Weights of a small mixture-of-experts language model, trained from scratch on English Wikipedia: a sigmoid router, 5277 steps.
Below are experts of layer 4 (counted from 0) of a mixture-of-experts language model. Rows are named router (the router's row for the expert), gate (a neuron's input weights, with its number), up (a neuron's input weights, with its number) and show model dimensions 128-191. Each number is 128 + 24 x the weight over its row's rms, rounded and kept within 0 to 255. Numbers have three digits each.
After each expert's rows: "gets" lists some tokens that make up at least twice as much of what it gets as of all text. This comes from a sample of Wikipedia text that the model never trained on. Tokens count by the router's weight.

# expert 12
router:126122126156185142155157110167106150146126140120163157124138121065116095143110076169140136107164117113117132169103153125117098137155117119128142142131077133137114081112121104152179100119116123
gate1:109121112110117107131145108140134123154109140135103088174113147143129122151138110123124109104120167147105142176130117130105105128151158149137161122120075134125142121121115142146136161159110103
up1:153141166074083113092145126157169121161121159111127122131136183119115129139163082109113125157149183164100133157126126109148114152160127121092133143127106131108147151146136126128128163131125121
gate2:132096112190146161122131139127136111132125137094128166122161152169075149125091107165142131121128108175140173141133175136137137122128123151123135132092136133141141076111074147148208112121119148
up2:122129118120121152157100110142135091152114117149098103149120150098116141138116098132169123100128117130115148108129102120124170091124071142151109130104117121106138175109121121123135130099145133
gate3:068168098158109110182101135146136135119107155166125121103108071168104147153117122114140051095106164114118109092153102141083087144133147125171122123134151190107130110171115108092137108125115084
up3:132138121098123139151129158122142130127100142086095092131114069101100108133133112119140116118096138153086098131124097112153133145167129105115156119144164140111093110114151104128116133160162125
gate4:132105127161151134126114116173130094135130118124110148112137112137148148125129127109153124118144100130119089112133133132125110117163107126129109103132147096124148136127148103129128132149152130
up4:139131103128123103100116126125167145145133096063176155145141125119107145109114146139143124127162106138143077091164084112120095108116132132167140203076132131099135123107124139170093126147096139
gate5:145122139134144152087159035157096169117094113119158115092133141101107147127128117104128118134166123154097149131111152148112147111143098101134137127178162130116141119119116153144142116104126133
up5:112179173112110131108128090113118124106120133107147136179113125138130120128140131152126105124162112122133111118092127118132098110112152113168175113109097156140129142119112151116152120125085134
gate6:172129159091100158211101124118155125141106120127131136185155151153114104112145116115140142148132121158141148119139100126099137094130180134131117168143133125140120162154099138133148138106158118
up6:128174139123160111089118131106126147100158098123078126087135080150096124134152122133121107135145138151161112163164127150170151100166150082129137118133144142092119131094101124158138109162116129
gate7:173177098133108118130141090150116106146133105128104141123144152091133129116129137104110162131147139173124122118129129118122153127119111120111102145194129102124136116126120144082157175137138159
up7:133117112144131153173139082149118120138124114137132103121110139074179112095137124111125162160122147125122105107111102077143165124091196163086081097166098134121139150146174141086109111091131119
gate8:135105145146113129194162152149120109122145161139108121145106112097143173133164128120128120121106158115105116158129125094112155136118114152109090097132134127152163154121087103113191129115113092
up8:142118093130157121126137124166117086144126124124094146184092152108101135141129127151148118176132146120137139135140112076141178132108123101101116156148128158122138132135153110101103160152104124
gate9:146144162134123119088152116134137152118132140128169120120126140134121146114164105204140117133139124129135121098073130141114118101176073145095157125144169085094114144143131073107142163093151130
up9:159124119159106067150131111097111132131117137131169145158147110156141127102135151130144138131098109139138115115134118131131103147171080128083087125135159181101127132132133119151165124116119146
gate10:086109157110132118128182149133089164153130081136125084126130126170109108104139137115071107139118097124107094136130160137098091147076131123114178176119115141153130122126127118131135149183140098
up10:122086141145112150102131100149106136142142177144136109134092137120135124101099108156083121148129123118067093152153125113102139149149119180142159163139068126139121142139155149132182096114147123
gate11:172138171124152155150140133126090115148138132132132112092108125115145068103147132130104116103109119135099124122053107129081136150117063158070164120147174099132129108143093168177116112178116098
up11:154073100179114147121137085142135101155128149140115102172135148126138113158138159153150108118118173146141163145146147123128160183105079081137149075171123144152140117093155156152128091149116136
gate12:122107099109150116130167130129148133115122129127147136116166068140131151115091097173125095132151091143141096128106156123118137119157142151107108152148102098111099081128137121101152118123162116
up12:094143103108173118128141162099180135083136123143135119136138136107111081085166113118114118149148151127169109149120129104133129130141123101118191148159149124148121071110121135144130145138129133
gets: " (", "-", "–", " \"", "/", "{"

# expert 27
router:132151141155164134164133123119120105159162131108149144149114149096108127133124132150138094116118139114140104089119140118092138130131142129121100111115164133102125099092099133092114153119114125
gate4:116152116141149096136134120089121090137135131119151104121098145134134135094145158120109091159151105113117118087126101072103163122117105147092145096145153105162140107115114128140084079158143116
up4:115133119097112141123121123138154116124155119115151105158131127177128144100154119122123118112137130161117117130123058127098113099121124144134154131159188123122151137095122126119066078130123145
gate5:109152136131131166112138137121097134116109136096121100108128095128084158074156070135113134150132128114094117137117132135118118104113140117108129089139091121143102125127140144104151079094159071
up5:129113156109143141131148094106141083162110118107106162125154135139131173136141122159147077136141119168182148105079150123087153132174166142150179104118129142082159126103124141119134138166134171
gate6:092147089143126156129123147166143169091105149101126156149107102167116128067137121119139123102104126164084128129127099098099161131175120118095136104125108150132123136077118140075118127098134091
up6:102128120148106138178147114180130098150140087106096079122081135138106111104125197141120109139108129102127115142128124148141144172081120104135139120147115167111155170143133143126094148165114098
gate7:136150108120138111111125162109122130174154137083128125166115127095146124154094116139100134107101134120156102083122112166161125123136140096134119114143138101133110088103071147118096125089146109
up7:113138134135139125077155130128158127109133110122156183112152144103142124124136098074150118141087139133123141186083109116149102122136144150131153154154140146113095140083123127103104173159142126
gate8:105178114106129117183147109140106115139112099132107125107160087100086151106147124111141154089123105168130161146178107120133123093150095128122154133116120111114160082091145140078131128117111102
up8:130124114121092153160141112119059179132113099152104115144114123136131145123095125126137146135139147113152130115150107114119110128159166105146113139162132134150110166123142103111101172106149139
gate9:165186095126125167143132110100130111132119130092138122163148105127137139127177097156107101121082120111155098140126134122118104144156116150143141145137167128124109131138081137167129129132118173
up9:100126132139133152176108109119144146152147138123133134196146122135125164103115140193197117128108133111135176142166148091114115130124093114104156087110143156150169126085155101111159100150113124
gate10:160129110155085108120131149142121163106129088138138118134129126040120139129133118077161141115115161127125105145134144126090155179134130128118139125170144163130086143127158109123100109127129124
up10:149120145155107152142131136143150112110127107162096162101171134102119169112174113113176118147143146135141115089150139122120157095095107125138110112114120175105110115140156175143135128134099100
gate11:162108132115118092108146155128063119112115136100155092131175113156118116121112169126147163130109114102154171158142129141066101094145141133149145146153126127122155109111083146116128099104099152
up11:092157127143118102077101078142159141128150174131077098135117122143150109164122139120084080091108113115131126125135102165103149140113097147108128147142140142111134085142114089168139125085147127
gate12:110133082171118153151129130126147135110189117165115098163141141083098155148102123149162093150134117129116145143125151114118118121136143158103130111178139140157104074076127101142160166149152145
up12:171198089084142116089149128128127150123197145113091098106122174138113123159152109112137122145128138126135130159167136138122167166105153125172121168162111108119133142121124133150121152150144074
gate13:076128132128159088136147109148158116131112112145119112150135104155163118134148139106109145175109136107171129094119135121117126124150146122153105091098138157128120133133145117106107144082126078
up13:096155129122135110114100135138149114121178121154168139162131140136130135145174115131191116124132148184127124131145126119100100139128097129150105144129105131119131128115110090131113147133138123
gate14:111158124097135128106101132091133097169151113101138129105120114153122150174116096119126139118128110098153088142125110104159134184119130135111096146135200110121112090135102138125130172120135118
up14:108096164120140115133128127112133123144135139132105143109099135097088090113116115133148116116094112142091106106122119115162130114148141124132123111123115121100141130121140113161102133136199139
gate15:154163129127095108130115135108136129140136142120167141131131142147114135140143134164162097151126154134144085158138130120103107131145164123128094079164103080118143122141147165103120134139120090
up15:123176118110150146154107099137090113173144137151148068107126099116129159109134135143171174121153111141113154131144113157132136103158132128172134104139138092084132107098165122128145120121139108
gets: " to", "ed", "ing", " that", "d", " of"

# expert 10
router:126120123147152126155156097153104166147138145132167126176129146096136107141124114148154107119147109097126094145103143135107100086135116118119144095126069118122128082121106101171153121110108088
gate1:140101169116149117095099086098132119093104141142152128130120145124153150117131135136161128105108137090131088129099127144105130151082142117101123141117133110115109093169108134178156220092113145
up1:129145123151105102119080118126086126141152119156142144144130140122144150118118117101130123084133124187126087146089131154157156123102093097135128126109144139108150134104112096117129120083132131
gate2:119146126057094145165172119138132122143117111154120118128148175152073139133128094142138120147158150119120133115119067073156114153095129164108115103115124137102115125123163136108156127115116121
up2:099145180125099103156086107109123086188139135121124125120127114131116156132137189126110102132098098144117134138138118151125105116091134141157174100138117114103094128155166103140119133099108182
gate3:152144114154109146107144139120142159123106136148170107151124078140134117158156130174166134079139162130077105135123107105106064099137152096140102124150138110196087081105147124094133143134147122
up3:096106109169092130109142143091137111147105134149146135129121147170136191126139118171138121145096184126118109104116088144155112146119124093160128108130104113127122085082145100151172107092102139
gate4:150111107100154131127150136153096171156139126142115113088114138099153108105110135196177123088100137118107139155142111164117138119140132149168135155143104117123121097110160143111131192223171143
up4:147120128121140130088119135087126154111164113132156128107099124168144130074135104146185102115135115106093105133120086138122143134125137147143129178092138136128112113089120147120142181153154121
gate5:110089114133111138162097160104155126170118106115146109141133129134133118116131124096150100159157101100177132134133139165084133167119085098134149187145138138105135129130153111083154126167122164
up5:116158139104137148116126130094116108186126150148131129131101148105076142090093149129129170115125061070149107126119156125117154150105124133117126090107132150104119133120144132181138129128098150
gate6:157124124140161218138113104108131122124118139127146140136111075159079148084146128101111147100180122139102154139153141144170148121181130128147121112180130138138144152138118111156102150097137119
up6:123108091085143102153141143163121128163134134105132152126124103123128139105135111164145120143153155127090146128113108143113113134129141142117116115130115102153118126110174133091142147136141145
gate7:110134082110119143123136110134145104146127153149131131120142130134087093156144081089150116101131123135101113145101113119121121112092135120162122159130162154122121116125127104081142079116144138
up7:121115107082112145131145123142132121124145126137137115108132102116145135143128119152164132058123198089113089121077139141126127125144070132166132161138126120132094166132142158105128116126122151
gate8:110122115134159114116136133075089126148132119110120137121124154110132156128144123123141134128118137144139128088106142093131080111098107093118119167169134120077116140158113130128169112127148107
up8:164111121120127123134142099094108133095119119118124117144157125130124135131127104097141144120128096142119142119062180136148094152104133129078122111116120139105098083151110074107137115113114159
gate9:090138091113128174126133103143134101198111129083112113157129147135117122125147113135091139129143131133119131101106149143136135147136109154113154152081141105134056149111146133092144154115121124
up9:104126128112129155139135117146155114155116141106093148132121115134113087099174094135079066142119128109121126129167138084133117133131106100118131150117110088140149127061153149134097155167146149
gate10:147139124168150111115114128117147141135155141118161144132114099143123118126150092129115159126140128130126137176141106147113101118100102108112078093110174172160132125086130151147127139133183107
up10:139083156164139156111114170117127086122165124103139149160141163110122134130120102097143121108158134112126090107110106100131149157179126173158098086094151153137123134117158110149171160125125167
gate11:134107110139180155118105110144119116118137120136112159112122104125132131161103139137119082128162124088099149147071159079126136079106112143139127103097129160118150127123120175131152141126136126
up11:127111134100123127140138113133096122133143129122128102127149129157161111086119098105119180164168138073090120126093160138131147118124117157103100159110119127106115118098116141103161162127120160
gate12:148105114165130164139129144102133107176147103155145132103170130107112114133087127149085156155171118183133156117122122092136139094132067161147145092118098143125132134131157144148122149164108112
up12:186110117093137157148146100085103111117183156121119138143117110122070153109115119116108081141169103130151112140102100126105111094138115121148120152125125122130123136124171101139135111136097139
gets: " (", "-", "–", "\n", " \"", "/"

# expert 2
router:136102129132129131145144128109151135146146111157084124147137064130096124117149131123101117124142126126131123096131102124134119138145107152116106090146076116084112118078084124161149191178118095
gate8:122134113156115155207154142124175090163131113123121088127151110113124079097172132149115135155152072172140124100098152125108161174143120171048137121123095151102119141170164151166130112133142117
up8:106080140168139132135109107124138134154148117128143140148123134182111161126145125134122166091118122093123136135139079119128102152139140098145140126151112139096141152131146109180115107131152085
gate9:156089125124162122115162186132111108124124133104101138121092170131125151143095152088111143160126177084109123129114152110055127123156125124138122147131144116087093157129122113126149112118083087
up9:101126143088162164144104114137123141144117159111109142122124087102092095084148123105156116174141112090139098070112149129127110186107142102110096090120125085154130106123158093122127087116132196
gate10:145127125152118150141163140105081146166130157152163073067110117106111183106124148100123104114141107157096158099173104130078166162124120147150147146118118142150113109128137124162128120122124122
up10:094148140118116116143147141126095144106138137153085137147159112097131117171194103142090115125158132115114100096131146075127144152167109129182159152136135145124146146156131151094110147125135101
gate11:133123089082110083133161154120102111176117086131114175111135117126161146125148118142078120156135143156144111131138141129151124125126123103126141123147114127116147128068142144106123097098100150
up11:121151144104143122126119129096128133188135099127141158119124174167134138148138147120097145148165162154155092115065146148096120092115111124155143098161089130121101137090132156138102093097122123
gate12:131130119088132098114109176095110110128112160123097091120140104136131112167122113115103153140126100115105122162119077106119157111162097156106148122130106122106124127121155132086178179182144153
up12:149157143121146122068119164116143138147162150156110113112133085115122107131135084133108131135143128155141131130110125110105096109115077140146113121134155143148148095105143124131104141115141146
gate13:122143141108137137165109094123165135170139121107165143138116152135115119118121113126127116144112106121116148144140185176121153123128100102125106148139132151190113111144131119089150157126100104
up13:126157111162158132186112112105147111097099117105123108134130155160113150132112130097133148134098139079106071130074131122116116143113111152089108104125157142184138111151133083116090120126109083
gate14:114142119133122147136125085104141139100097050109093120139085118156141087119103118124119114118140126144146137145140103111123085119119138135170128129054135085118143118137123114182146168174147112
up14:136113121123130128146123148121139126131132075090106109093155115132144141152115122109110052128155138144099119162123085151132136120123084104150129176126108113144115107114139135140140160169099139
gate15:127172150158145122098100112105133106145139111113086103180169162131132136124089139162123096135114166108120147104110140143153136160142104142163085158154145109161137116084144132123117146096112141
up15:095158079111130105144107133175133116154137131118126120128087104149136124149094168122102144118112127106136121159132115142132096134159156196143152110094104159155105136134121100132108104133141138
gate16:120136129104130111134156100110191133113112116123180146122157111100132177165136134094158123132166144090117144118102138133186146091136112119115148102113136143132128120125107123165149151129112107
up16:105114152166096139143099131134104118122091125141138099112119087136120195129143171109159123179074160165107142152074113121108092132113143103109095120138171105144151154138121144132110121085134087
gate17:160111117166160080104126120120109157184107139107097125094113096126111136110085148115118120129103160122085101109131114135103160132107139109064123175131130140149166153135095089109108105130175172
up17:136134104132135115123094133094079112156108160098083114122118118154104103089128102117090101132146122152114140128127155160140113173154063085105164148091153109125134123134103127118108098157109108
gate18:181174164107151114143138107159115114114137112163128128137112108152117138116135175139121149120137137135082174130110113122125142118141101156150090134139063137102118154097080131083091124139129134
up18:163170124137166142123109138084119117117079101106131136066103124147132140126179142088101132124169168111138139130137129100121117172136108119115150130110149129163139112095125124095121134117128145
gate19:116146094148142147137126102118105156124103150095122113141148113120136140134167133145131113154152120116095127185140134135130094149139141155100117148136124160142180104132114097138121144124159144
up19:109167127131148150116112153086119157135124117161154153155130097134115157107147145139134141144100115130129138156151165163127079143143124106096092160146131141117095156085102120170122136127072139
gets: " |", "|", ";", " /", ":", "″"

# expert 31
router:125170150118152149149135091115163118190155152155083192131145137133146125102123113135151096121141151130170103101108129104164142103128113114140124120129107150128099111141126130140145142151108089
gate4:101154116139147110121134102121124153157111150140164147124158146126128165138144141153066117143165157171082128123137135174116149120088092093145125099131135104127109109160131134186150106111147170
up4:143156076114141120113145158122157106154134138122116147121124103127142148093124132138152126155118154099101082132121158109129172138102130143121161094149175083114143110156146136141120099167129099
gate5:089130130113138155135110109137172111165124146135117165106133204106129122142127123106112112142089151108132091111149082108128108117134145136135129152123132090137127156155129152165152105147169102
up5:094100109129119125105097113147145182116124099128142103120126143117100130121132130162119145127095118130171101173139149148158124125124104086113135082096152109105181099091138143134148110168128140
gate6:132174151127083146135127123117168128100126140143115119094123143108114134130105097152143148104147138133142074148106091162150111141151128122131132152106073140167143131135128171123093132116094115
up6:121158129108105138146134136095137102146106105118145181116163116079134153105119086094122162122122079115151105097147154121110088125144143116132150117131155138143141122156111107126111123146140091
gate7:073160102094121117130125126155149092120143087114151128112117158124155140103124126158129157133118105151155154110136134124150127166091109096117121144179096098145154136105100130130179183149134166
up7:071192117146153109104128130133118077118147113094123134143101143096127130162139129171156149158165135152116150083137159133160112129141106136099125119135123124141188094149101148099153136111133127
gate8:141124111116119077149112106136133109102135106147118133150102131142111105115150108096182144122104099126081142156128086123137133093127131100090156121138156100114124138134147137111115151109140117
up8:131146096104090145125118146147105098116128116109162141141139125129135124113140136117142136145126123153173201152121138099130163125160180100171137088098072132114172149107101133135133134126122155
gate9:139128124146138123167143128138147160135134099148138146120116137142141123124123110159126118141123128112113139116107178131143112139133125135151085132168161126136163111173123112133124127150072118
up9:131162091147171138085139129091121127141114109111119146139143142148110152090140138129181147126139146177123127139135141132108137117139137082091138074158134139113155124069134122106128132162103143
gate10:122122083165151125099140123124142118114096104145108122145161152155113068092150153155148128163104108101146090100129138137085139094114135135113138079128161116150121128126120128117089126131112122
up10:114134141108091104100119122118119106145141122140097155131140103126159161122153154129150130146131117108143155164116103116148101089168149122124109137125129119156138113104099144116120118156144118
gate11:103149157176128132133146104117099109124110145096157135153131101140136149134165135119124115174147147177126138110132162108158119091135117110104148083118162166114131120129147091145126124129155082
up11:104121128133109089139131135133129124116109127145171175114112112140150123151133125141130122115130107097120173101127106147148104080100132139121160109138136085134137115108140108164130150166098114
gate12:128136127142131163144155127118160092126141108109101125131153111142152110115165128136148118140138114134158124146154161117122141160135141063110164111101128156134060108153155122094149118128144089
up12:131114096137137106122135140153124130119139148186172098141121113080156116109164159174148138145086144104143112140154114147104169138145139149148157100145140108122183131066125132098111111145113144
gate13:136115137104132094086122106143162173126159128110141099188139140175133119138049146111143100126112146108136106097117179137143124152090116082177125142123147131137132111098110069185159124124105120
up13:149156118134105116139117069119119117111112139106103106114141173106134146095103088136135124144140141132118154135084125133103149159065158181112102183137162134166143134062081123135108138150117139
gate14:120100105100142079134097119135161130156117143115140194116132100108144143113132142144145124137186158112129138112134123079091139152106144101125082139122180101165184128137168095127112167169124131
up14:121122128095123136154139052130104131102090094157144137129149115091097128101126186142150101073096149095127144118149154128135118163168133098121120118119122110136099119141127128135146105139162096
gate15:144099154143185123140114140153155133123086122115094080171118140128133142131161124116142137086134142149154105176148158150123131091115148151076096150089152168140116127137168077174159077104149146
up15:133095116140120153158131122079131103139129069122124126127149149098105142114157076118162059114140144157134148153117081157100132167121150085120148130128124150109089116146129027152129111109122149
gets: " of", " in", " to", " and", " for", " on"

# expert 35
router:155129146140110157149149108180106134137117100151152144120127162113141143114126146135114119128147147150132143087159129112144109096144136162142131102081129122104140128136123082118138154134146110
gate1:151127078152092110133129133122117142135109099088089097110147103146146115132115107125124111074090117161159148158125160113139118126121129124101125114113119141109089152133102124122129137112139156
up1:117137133144106139105135154098112126105109108114114104088141122132167127174124124116121078131146156158089116125142120120115109123076142143183166112125156162115142097116131134117158178115123127
gate2:108120102119102111090140158143105118165140094100115123090104120133128128112150100115131135155103141147088118161123119119158122192141140143133137154164170126134103172143144143140161135127104128
up2:118126098119122104073145092140124118168132116167106124109130111122153095125122099120149128122125148106119091149131139114184141136135140151128040119147110140100141153148151095103130129164119125
gate3:169148099117123080155141160138092126177123125161094122134125127140127140123152126119138149092078076122096154139133164119141112139124121091122138097089190136094137168136137098163113154128160118
up3:128113099122175116126123135147134130149125121143118088136148146133107169147127154127142103088128137144158131146144111122117165104166127081131174064112150138125160168113138122126126159123113116
gate4:169117168084116149138134103194107121133107147167119108110124127154146132143127112145115111151193141115142123090127145124119158110140158157129166119149139139095149144088132130117205080153126105
up4:150162136133131135142151154155129147154123150145128129103155105118148082094188113143122132090097162143145135128119145128114140098123123090168081117129118111162110110162110123119142145130095123
gate5:150109219152151155169171126126112129159132103109126119182124168122112149128127162146125124126123130145138155123105107125160062138144133153109148180134106152129110114153143119131127145127103128
up5:132097086120085147124141144139120080096112125143147130092141133082091128131138139161127194117159126131141114137127123132152126101094136172128127108123100113143145141147135107213090164147164095
gate6:111150106122096122158122112122139138142109102116140131112105126142103128126118171085094138128122129114131083149128101113135132129110127091149108115145081104114081115128131090120094118177137173
up6:135125151113123128165104135143136154149113194128141138129102154137117157109078120133186105162097118110108139156115125134153103091131126085129106122132121145143142143142116068102167158102151112
gate7:172107102111145121133123057127114109147114091105165096112128088121110125143091144124145125132174105118130094119139128085120172118107144136138126086090102182107120097122132144121163129119149130
up7:097122126122152129122136120150099136155154149129129114126150180147136115139182098139146095138125139120136128132124158141130118129106138124162116161091113137150088140106202115123092134081132114
gate8:111179130136121107115132080183128119109107155111130133170144148167139160101145125162102155151085124162124111095135156153083156089169167090127122135119135136131156143096148131131087158140106140
up8:121097139133110166122159100168084135103127177119114115121133107118076119112118164129115130133152136129127120085091140131125107083143126103123130160134157123125118117109173137127107166117138175
gate9:138098104110137162118151131112097135097141138110147153140135126098146132158117110163178135130119132126113124128128141157142115129144137131113086162125129172125107130134171136140130130107159135
up9:122144135104135146126145127116133176122168175099126137146140129088161113134106158138169150149108141140107156152125132138135149077147112143132101172102130171117176115110122132154127110100145128
gate10:154136089203133148176142120100095128125121134137115133112102147110160113128083155122156166117125128145127156147147105086080113130110150134123131074118109182106141103155112129110163145147150122
up10:128144133114128165117117175154120117101168124096192153132125132130130149133154134114157115163107111094122129102124107115134125163160087101136155117116135110106111126121130114139122094166137117
gate11:113121133146133117158117089142095129112184139152179170156096109122126122173133144160143094106177151115177105171130128087138116115106120112134125142142130140149126129121125110123170110168140134
up11:136124140126130124155122217157151099098172154101126117098153159107127121165131139103090136145127128134097108083129098153119138109123100120105136160129139112111134146191130150179150124123134139
gate12:128128135129138138131147146178146149114125165155169132142099165156124138126143165114153115149150149115135156133135051126113135063146164141152089114080155181124125144120085122136115123135143150
up12:182135144149094162099125156142146132138123134127112126173149137160140111102115091141170131096108102135107194108125127096137122100120121125114100122099130155102157080124115134097115190110109112
gets: ",", ":", " –", " -", " and", "–"

# expert 24
router:138119125137124097089149080127111114145146158130103144135130117113142122094113128126144160109136170123133150127121120122098118175134124107114143104157116177140134121128153089165157110152084133
gate7:134162105106140128098135145090152131129139121124098114163134131132123115138141131154100107122117161119122096109118106136125095116113112109129143147140147113174074154095137119182138157149156135
up7:048183123134171107121113107131129118169095127137138144143102075109142103112124113134091122146144129059101123125136107085146088123121096145144142099129106108170118151083142117141121172104124124
gate8:151147109110120119127152134160143065179145126089124153167123164149129102122115121136153124127111098166139115108162108144138128133166128109157119112103095115113120140076094133139112127144138108
up8:174136153088107122155115115139159156164119158106143161137157107161146123093103118140122078085137180100136139142121117125166105096171098152091124131140111142152132110125149142122091119137086114
gate9:104177140141117086141154089125130119128144118106098127108148127132127090146131190134127146115156148139101129122118118114138178129156112153102139145153142140112133154088119129165133126152114134
up9:101099098126136139142191160122100106156146161168114101135180133152148138136160115135149123118123131121177100132175134127145119117101126093138147141147138105125108124093161116159122113164116121
gate10:109108132120155160126108164135155112136118185121120097110133109168135135165147163121115157140095149103113129180129093116132137150141153057093095118140157159107152135091133060094141132128146088
up10:130140116126140132127112124138107128157130131141130141139107143141120123156101161129139100137147134144140123130169121150155161111106081151104121196131063117119101148098108111098109111130163142
gate11:122131128152093166108172053086132120103130139129116194126174170123123146114168129123118141160144119133148125109132142085145161111108139137107139131128131126134084119121151166159126126121120154
up11:107114166121092115126130102114141123101148082133156171130094166144144098138154099111112130124159119097137131116118108111100146117104138073114158120132127132129102118084159112123142112127110114
gate12:107178109106084142147131135122129142106139153147084168134129170114122135161100117145121130172088151134075121107155121129112147111123146148103106101091090122125100130103124085105108132107130143
up12:137142137174085113103131109106126107125112092135137147162087164129126155159185103105136138109135113091167169123134136135133117119149136130093142154077070116105142131107135099179110154160093103
gate13:169102168142123078133185090123129126149145147124159103183111093144142148105184143108124118138114142117132095109120125095117104121123126105102138134133159150103153133123092119132122089123145163
up13:124126112135139135176124115117110094106128106141134118134102138154138144117144130095094177109153127121140140125118143112123142127097141121119121109095141095125150119134106101106141086135122149
gate14:116127139095117159089132153096148099116147115137099171158119142152078170182146139153109151159127109123101101108156139119109115118161144118145125149118107157159118168161126148121119148128122135
up14:118149141134113101146120142165137143140138117156144128163137125131135148121131110135129121155094107107157063117166163148152144127126121133106169110129126140159180108099114131158143110136114145
gate15:123155128172186127114097150120111127123148145128123119121172138083133127096156104147144187089113113101102118082138108123113110128153159128172144140120144142157113126145139051157109143144159151
up15:147135107098151132102096093103131105112135138148086125123131080130160111148129137153143114134102100128120133137131136156142117121129080154131193140108143093149149160125123122102146130128122083
gate16:187164112175116124102079136123127128147121165093103121115142117137083083155126163152104098108119125141140096158116090148116110115119115122111123131133152109112152089129163150125144145156105091
up16:110166112147163109099134124121099144135139134093113160116105155145168124120145128124106089115099146123131143154140134134133077158078102131116147112133125127118161119137127125122115129096146155
gate17:130158130167069131144124084115143124149106083126103146136122189134094150143161146114091161104176185110122117144126095115133116170129164134137104121139120114142106174073137120146106098132120096
up17:183155114090181099150118090119111124137112126165127147128107104123101114105141073147114134155125157100155143137162148138131079095135154116157137123111102142115111103125160133122171128123140106
gate18:091091152098117125142151147162108130151126136110057132099136219135135131144111108117108141102158150066118152095135094149109113137087164082150112125055137137129118071161161126151138127121109150
up18:129112123058123100139104139106119121194120112145131169160098124103141119092109146099153100113076158115108131141139138135117144099164109117109133107169107123132194144083125130098115162159114107
gets: "\n", "-", "ta", "ho", "  ", "go"

# expert 22
router:122121147147144147115138088128135131152104112152112126160114100119119114114116143162058126124115121127146078104136135108167111135123152154109155104136163146093151110082097136193173105151110123
gate8:111135099131158123100054125152140144150092151168107123169095128116158114108131112185118109137085077115130149161113133102118129128120157117132115133133120115146127125137123090173127137128107100
up8:148134104172119145118135129134117159155142147102145126143101174132118086113109110166134141106119126117122126153132155114095163099114160151116163085128135120108202105104133136150102180160115136
gate9:145138104156116123118153128126166145190086123145104101109105134146178128145119150118150148141100124135130147111130128115137135107142093135159118113105122107138103121151073136177119145129132081
up9:134141126139143120142147093158158165174055116168100148103098125153110115128076137134160142084136124121137123084159123100141141112135161151123102100125117110114141117154144119134108151144143078
gate10:112130136130162133129140104123126147119158118121155073125106117129117126160121098129134150134096131133142117107149097104084125134114161137158103118125119115131134088074161149137162073108138138
up10:119099127172155144119129147095123135143134146156169139118135144112100124140109094117163096141150135127190135098142120172107138117120132087164149102155136101147104149088096133084149118112141205
gate11:127066118133127083141166096116100042090098093128155145143145135131103081137131145129119140125125102135138079137145109149150128127115112160123125115146169166141126127125153168087087129170135118
up11:149085132122128177113151106120129189158132131129136171123093145125153123181146137143128147111157132145101144135123157108127058117114117135163122146134115128105141125132128118071208155130115145
gate12:131118097096123139158121074098113137126115155160103114141088140155184102121095154142107158127141139092085159121097124164085142087109165107147137084074099110073168090123111126111113106156115115
up12:131117153119111096166153133130129100105125126143168101124129141178162154152144125145137104173148193088157087099120137096114130131105117152137099122155136147120099155147153141106103115120091140
gate13:116154123127101143138125151116151090176108155136131139128103138095116107151115175138144125131117135108132111098110123155131133158116139171101114084143090093150110115096139131167096143145152126
up13:115113142164119094118131131155123151101071130134130150121096126127110111093154142127156172111101147124099134137079105144130135124189129134178127142141110145121139111131092131128142126163135136
gate14:082126157136112126117153087131124161120099167103160166124126148132121112138144115143120145157130118106116128156117105095154164090150135127128145086100177126082159081090078157084121159143112153
up14:082123116153082101148115044101132161125147146113142178120129128157140106149111113126129133126171147180114159124136088101126118155141116128126139158160163145146180127135099157144119152090039125
gate15:136061142155175155106114110124106119148112137087123161120105124124113136123145074132128120185117125139125151201152106117090127095177111105089104084118149114124103084111154108118132083095134109
up15:126156133135133162120120090129155122085167100118135159117105114166151135104120057139106137130170133134136149141116138152103098131139138132154091142133088143165108126136116121135147181137089132
gate16:124114149109163180165105069100097125112099148138115132150103082150140069154100143092119120145116111104131171113122138080117121110127120118092136159149140132143082170077109160142148140104132141
up16:127130137123148087111158123088118176139095100105146130134142117135175131115118118125132143125148155132097103132126186149147105099124111146104107108115123113166148161115122104158095138143140118
gate17:119106128110151114117137132167113124134115159186096135111144146135077159138154090148121128093142098137100142131096131141163140154112121138090156154113196078174134118159119114153122124148129116
up17:141128153134132138151144129140069153128118159155174114109152119134072149133152146152157134133144138110122131158118166149142093121136127104136075126105130078166108072138163152113123125131129138
gate18:118109192120092132153111129176099156173120167169105171142113137141101137142121166129119134150105110118137129122124096096109136138145155129116105126072140090144143133113097155157142139128157156
up18:116114163136111132142158145112114141149111127146146122176139171139138174148111125133133127154129143127129146136142087096119103118104158096121083094091142124101121136120139135115108158110126133
gate19:111091117082142091145117115151138181121118142113117139176097153131161138134068081144153123129086060144132163130174120119119137136076127177113139152110152141122097092133122123117130091138153130
up19:088142150111107144140161128125133120104117124132105130162132107117114112140153079103138124116139114140150103143117140098138133104129128142130124126131130123161134125151118122099148111124151144
gets: " |", ":", ";", "|", " –", " /"